{"lr_router": 0.00262, "n_kv_head": 4, "vocab_size": 16384, "init_std_o": 0.00667, "optimizer": "adamw", "lr": 0.000861}
Below are experts of layer 8 (counted from 0) of a mixture-of-experts language model. Rows are named router (the router's row for the expert) and show model dimensions 0-255. Each number is 500 + 40 x the weight over its row's rms, rounded and kept within 0 to 999. Numbers have three digits each.
After each expert's rows: "comes before" lists some tokens at least twice as common just after its tokens as in all text. This comes from a sample of Wikipedia text that the model never trained on. Tokens count by the router's weight.

# expert 243
router:475466439518496608480515438482454493480449531399534538490482429509545478449488519488522514538571481453446472522528446536548428457485480469494514562485464564462480506437443458515542441562544509478492497555494490489467526496503459550553476510575530525521528489521467506510492515514543456533493553462505499521532493576615486525490463491467565458531439421474553450545482533568439470476456528465454517494467512462547526555499541463535511481548496514476518466459485531458474465564558507534538544547444609471405440539541509557490522421515508603410504479519550450503491489480519490490472510494487454458576475529544531491457444487442517500536480511400531543560525506413489505467460491504433471494500512490525537539540552509450449469484491563446474502494502564555486500481511529
comes before: " ", " +", " \"", " −", "00", " MF"

# expert 141
router:479539481560536495490492457503533527492434477498464477519459429443548535476478502568523573581478510435448466543506464497419526446496542545541487527505462552507521491505459527489530454543512483450511461464478477477571417503422505495540477448487541552511548441517482530529554517477529539519444513506480470602569482582545479520525514468528576509511457509565485457499468521550461460528446494471511480409517604508464530498450500467427535475494465436542567491464517467504484469534475453506479453476531566505490430503493514447440461510510443526452547526578474469449467444377561518584445520531410499510546484488512524517472542480483531473538490550481529550518538513392525473486454492442457525505505442533519485496463544445448498509499507536546472444477448498589485480501474532
comes before: "20", "19", " |", "1", "2", "3"

# expert 126
router:513507490476515467455577416455548477434472406531502471575491406437522534513514546447500545506564521519484475555523470521466450514481523500537492491485456479459582522486493502541578482465551559490480464502453465440478495494464430517550506490557533511495529479469475557538512509511555509505497570467491552556493513530543452519455490451487488495459456475494533480473526475515424481584548487464486495472544519434520546546480519510421573483551490556495502514453492514478423547582519519535504570524472547496440526527466517529457565473515513539473516425540464499517453464482548536463430523420453505513496570472487538499447446474475518539517464527511518551527477512482504442488457453490484520537497473479492555524498502492320574571472433562520451499492486591522447505508425524
comes before: " of", ",", " War", " States", " University", " County"

# expert 158
router:506533507508582544551459430510517520511513494526477470520513483546507559521457491532545540522552483458459447465499516596521504428556490476537499555514476559523481516453546525534487512528512545487490485483500514521576448493489425543469456509548519509514573467514472549579515449521495505478486571516500472529534533519546508529508433474445559490540383413465517490491497506519481486541399465483567579455461555495560586531471532513518526464530474542498595466472532496539487437529503474515487544555565552544461494491473544473463511553478546468484508443497432479520455429417544543517453487516465502496471539514479531542422486530445553531448517553456556554482509508428563464410480463434434466478446453554456539506511533503431483473483514547497416511513457522557504536485437512
comes before: " |", "–", ";", ")", ")\n", " /"

# expert 80
router:561509521539511465514513493432549533497474476473609519561481491476578488473477496415493550530498523499456480569482482545500462512524549489486465538549460523550530455437470473497515471547501483505537522464473500481513472514441510510513466502478526558462517484480507580515572552473564453518472479478457527508570489521541468591496479413498496550511476510507495465478509541606484475540464489464540571494454501477475544542436604428501535485497513547517535445473480479461444551626532485502493531517508567539442498532557484578519485498531477531451528479568503380541508480463528501525447522428417515517554513521455544525456485510477548514513533485520517595451556507444512436529442506479467459474435478499574496494480547517509532474531454586570448425522506471463462534458466487
comes before: " ", " \"", " List", "==", " The", "See"

# expert 127
router:479492506483571508581532458467508515473410465525516521513503442429609490444507520483464570489549562466436474541569461546507446540561514545585506495560517497533514531451445465510548483501451482442542564554486489493492480511448522529526469556479498460501460489447434589509481528506533487524514501453508471500518537543531480554490467417520577453512452496446444549542470475579454450484485507457495455534538556466501513559484532410488551467540506490491535491472467551468491577535519429506510551516540505514482437543539469516503496475538439464485522466564498417469478505459509508518481492470408497493570546503493536517484488491478520513514500482490547545487580544439474445478402436431508503507503477576470479473523454453437453485513534501534461415487468582562525496475430522
comes before: " the", " ", " a", " of", " his", " March"

# expert 207
router:539518497499513561535555447453489540525462481428512538519452430503524477517472477487522526552550493487424498533461490535464506471512453459527543522548432556531492491392498496543507466524473519477508463502481524520535488487489504570442496497534523543540481481546482543519529527488524539513526485462453515520553529534496469527457539460433543532524418427420484537510449511510425423472505513419492466544521529512486519500435490481485503472524533483428565435448515527497413474527493456468559528530536539486447524483448528486496502468476524505518496465548564441454450467447555580512506535510390505455510511509525514582448460444480578521494409466446525554502552508465531499444450411418429532504452536490453518530502552532430437576529505547488428524505505545521498505484466610
comes before: ";", " |\n", "–", " —;", "\n", " /"

# expert 62
router:503492529506540518562483458405543550468443526515502525570479438458486478531480534469588536582497518545447466580510472518432460485530578525496484498539430507494520484480492547535491452464564502461573461517485477490522498478468508508515492527505589554500527478505470564534551487523505480489450519480453513564518391499486418542504517458464470461451431429523497511477534490518447481527449497516480507521489564492525474506461502481445547511542527535469545493489503470469494549560506525525455521560567531480459481521475511480436471505472514435440519493575510436492457482461535581400484511504460524503470496485506508565423496451508528506477429481491482553498568596418541490488434500507515453479481450509520605460474492487366502552533518575538437481513471513500430522571510539
comes before: ",", "\n", ".", ".\n\n", " (", " |"

# expert 200
router:559504506547545525479488466466504522509537502444557496525481462503532539511435588536527504571467512444510515463525452542473454441552499538439487522541440580551544509453513478471514488524517531476488466497462491529539506473482434593472514466501517559502528477462524539582537560533514428552453460500438556515533522572558477511482474490480525503532378457434492519502518507563493452541434421483469556489492548484476559525442510456528470483555526532474554539467450526424504508513474474551472475537570501520415492448512546452443511476580490499474492450546511533496468500468504539492503461485511511567490525494437489544452455478489473501468465523455498626473547577497529446504464502464465488540507456533589529539497457513424505584534493537570439505452453535533426449467469507
comes before: "-", "–", ":", "\n", " a", "°"

# expert 220
router:483484515496551520491554464493546533493455540506518543546523486493451508452489498477518541522506555567425442507481498591475423468472547489539509580490447506571514473412449491529597514532585528463526420498432445438526435500465518538525486504539544577551508477475416562505528520447542474522491514490439478508511462517557464561454452492474524519486430441489456499547575514516462473523487491509506543450488523467540512536457518441514556461558578507427589509465481500471516463525529453497459509526576574516485519468504544562514525517501437536492477456577465465541468473489555498506494514541490472468535516469479498628521454478429535590559548505493538539504564549497510534465473470446524462518465474495542551464545534495452499517497475548522416449516491524457440455505476490
comes before: " ", " —", " L", " N", " W", " A"

# expert 36
router:496507514498535518510503463463504493527447425434569470496501456488555550516456548472507490540527528481404464526515519529487473454563533510525494541488482534576533462479422514493556468528569563461510509493465487501498458534465531543530457501515535556510552476507466539551501511441560490490449537500438515485550444512528468549523477439503571546535416528511509491474497522587459501472439542417461535517502542465489481575504556459462556508509508533458577467469524499464459535558538465494508533528484558554455462528497458574485466495496438481489547431519451471507502442442527555558467542467442534458563469469482548498476497531486536536574553497511528546470579477431542472387391457448445479509473458544516525476470536485464566477491476543553432453526485475478409511436480464
comes before: " ", " \"", " The", " A", " L", " W"

# expert 59
router:539472485526552481498500441489554487531437498491525538582510508519506450532516537518497582540491510559487463511531440502477483440485571448515489562511490537515494507437432460485466455530511483466543460485457451493522435501465501517469491506537580565485479449537433564510481541508555548459508459525466503505549518526525472474421476438454516552491477412548454470549510532498470495599521521519524569464485531474518506522417510474577507455516559493483537497433462506456416472567530447492502500545547520557441492486516529563529514507523546518475542424537506447488500540469512559519473470413445397491459574479445573530484497498502517555515467451464518618482486537501521474473517481494500503500392498484562544488502524471443511531488453543475379526470509555439461501530430479
comes before: " ", "°", "\n", " UTC", " Animalia", " B"

# expert 149
router:488503506477549505532517508474540475478476584478573483472512457512507501518505520509532503464474449490468510467482499566442448449528477493483519533560507543519513550454512487479492499538489567484460508492462481472523417429442558541507461503482495540533579412499467555598567505516530494506493462571488473478512479496597484573531490439442528452491433474530541522495493532524469485525431522541454583516468516546552487551419534505467483507490471549545523505467418510525413492534459479470537519482521567499464512503598505515489457474531477535472472505536479448535485515415573524571490429472461501504528493512449474511443551531493552531504437511494470621520534584425567470485402437505496506501514429519525535534482538500391540510506518582538421500475430510528512478492510526
comes before: " |", ".", "0", "°", "–", ","

# expert 39
router:502522514520456502492441400500512451468486480462493567512461432451501537477430532450505526502501513492489496512525409555427502474508481495494477550485475555514503590440444433546578508504525502437518493452499475468530476530505528538533444427511565536516543428507537568515500484487551480521487451536503471561530481572549488536521516432470509494570475421514436499504503555560497370534475505500500572451476525436507548507475534503430510481535537501474517477433500434495433525555474454536513487535532600516481512494531587468464504398538517514483479500532409495504458497499530532465499470501450543520462542516467561511489512504504561530528412457482520547499569521504488463488462528430482509502515491517538567481504462442412479485495469568526429563477525584467462474484454549
comes before: " of", ":", " in", " for", "\n", " and"

# expert 164
router:551542531524579565582545475491515548487501531483487529565542435501526475468493532479491532482484471493442457613518520537479461469461560549491527573507484558470495502428456512456523434505525521468599508488483507431531450512473532559505510531527531526517536488486460547503513527475495437526486510452497490564478496516428506525475489430437510464559431403479496451535463485483486440481484476482477437535506540576497542598462484458509576443558622475516502486475448521457460523514497514575553521526428533488483558502489538504448449488487454525469429429509468525512449436446566522524435486480517538484547517426502497527463515466446528546554489513500523498495546543450524494471429483498451573482455458486459497574491501494467494491568463523523427476473455536459495446524521579
comes before: " ", " Team", " Votes", " Apps", " %", " No"

# expert 29
router:541481457485557552490487474533578485485483528485519529509509472577517511508468545482479566483512496537448525489534520544490454459481548477543479559502463554585582488527436565468524418528515532498569510524458432474507478508498472610431509531530563543526496479577476490538466515516477477477549563510477471505531517564522495581506510475454509523500450461493510421494471535547514465498513545397476552502433530477552465485465503464520551582534473533518484502421453474478445479575528544487514517535489573537517466546504535522499490503566562494429482482557548477505508535438573538507483505441437498508519482526487540524464506550512544553516494484446506588501538495474556459457401483459472529463424529553530575544494564495462526483524476570500423529507537547547511479452415577
comes before: " ", "00", " \"", " UTC", " The", " Animalia"

# expert 221
router:530577510559551494492536510470533464460471475485476566506456407477513485518473554520567518529562524562453433545522469542464468425506502531483515534528457554519521554464486474541523502547530484512499531485458457450490465536497425585461486492518461587490534503522493480522479521512512411475481495491435466578526522586532504520484499455474535504555427467430461488497533517576572448503477471439521496483555452452512545528447491489465497504565548535523542485494479512494457532515535476474471524482566598501472500529521502543470484496505502455363486504530505459512408476455525529495517567442527507466536495565453542496453397434492513577528492526518472532489562511438507474435488484460483441455454495500542507507472515496408483555475468567456424479485503569541488478405488516
comes before: " |", "–", " |\n", "%", ";", "20"

# expert 99
router:495527466512549527534493517410507466462439488487498485483500410465547436533499553479605561576507524474387545511535480580457501467583566492518516514494466516515595561496477548499521419511535558457512500478497468500567485510466516525519520526529523521477506426512460594547537533541552494503469522487521537507533460522457397515519492438497460528489475474481497530450477511556435491509505484471496538442488574429513515535503519511424557501501496547485522486499487490456468494532475473483466514493577516453428519543503479446497476469515464470428507435566475465510450474468527511476498561458559467460477534507472536534414528482482509515475485550528492512478598526413513475453402477499536505443503478515555594489446524475469480600461466540537423492467511533550460535555491540
comes before: ",", " |", "\n", ".", " (", " and"

# expert 100
router:490507551511463447470466453435551483525416481477598518477507436531593496510510540615542511548473494475454494543554432492482481502488509499510476550512377561518545596404475536510560476500484512450537479501476470509508435497503453519453539471501542537538523484478565557511502529520521430512484501463502504513536516546564455503471509470465542480482477479480434528530535536454449514499461454490514569486464545450507492523468496461480486438497532515489500472490516538483474542512505447470480472514524504532416476458498508413452511490489548489486568470536508502469446483510529530462518442420424543539470560509444503525449543521490537511476446496480459544484512558480525422461457513439500507451487410480587592539542539494415522511539456521532392482467433564529503515522459566
comes before: "-", "\n", ":", "=", "\n\n", " ("

# expert 178
router:550538390442565508499586508485550527491438510516552467547496483465520478418500545498489529552491534458439473517533445578523455487560463519530545418540443516508496460483437498486569500536481513471475485497479492495519466484468511559528512488520623515536534501544469537535522463501528490543482514509513530522570459571505475470512463499435560528508446436505506505540525519543467479515451529456474544429458551443466487477477514449561529483507524559580571492472481440450463526611512487499480542518578522526474453519480500493487466440494551493502541495541471477512435461463505578518448456416434520494510532529532472529540490427449525481517539525469533505512566517472535454494444474461481456418467459514491498505536490432465583547457521509596451457493486594583498518515504528
comes before: " the", " a", " his", " be", " their", " her"

# expert 231
router:465510518473555489497522499497564426520462531498541478512479392532517545566425531441516528572475455490453485512499486530483450366564533536565462535508465496568482491468508487468540540510531531491536472509451486451565504487474516510522460447501487546482569499480484538489479487466579455487468515488469517486518466528536504557455484501530561513569389506458444472537563552612463456543408494514480532510486489522542518597472575447471542534594578546511563496463457510478453513522495463506492431536486527512387455484528492547485453521493492522429496497541475461567491445456548518527464514463491499512552529501456508573436452485465588556472518549469559556539575487460516495485445485496490495480462461518552508512518527491457524499506478546506445448492484520482474478474464531
comes before: " ", " —", " MF", " Total", " DF", " FW"

# expert 184
router:499483442481531524535420453497449496516425454450519492541499458495519510547480459485524527451494505507437479529482480485518527446571562479472548546510470589553520516478450531477575474568497555480501469488483516426510489528462479502542425462491551575529511509467525520516479534440554446468437502522477502519510439569508458495486461432515503480540490392489531520504498572546479428458468520478565497472499565485546560597442532461532517494496507479524526418530543480484455512552468504509470508572496502510387469523515543473488454502490506513438540490520510481535467490421519569535470490510382589455590540540483544490515454518431527481514506516447571529528518530422503512453453542469433505467482524507560478535511490531426444502484466609451451474456497507514483553496528514
comes before: " ", "|", " |\n", " +", " −", " —"

# expert 239
router:502477500509490506579443407528514412476453503496544503517505495526485498524435437484561543489469540533473469496488521541451565445551539443514502561541479517548489534387499464525553469526531510484500441532501508503530478458491500505471516401445571555482545493505458576533534522502546460554501489523419432506554538527548461530526474479600491426505433446506457492553476548533485458501421533477471497475534530510497526498464506491495533540563510521504497411453545508516447493545496478483490521506506504539441494484448609445534517469535499452503520531499531454521502449455531604566467441515408492518491548521479522513473537414452508530487464465497530590535510530439532495464478537454498529514488501493520525475447446467345501505474434530536466470482506523464444470502451510
comes before: ")", "\n", " of", ")\n", " (", "\n\n"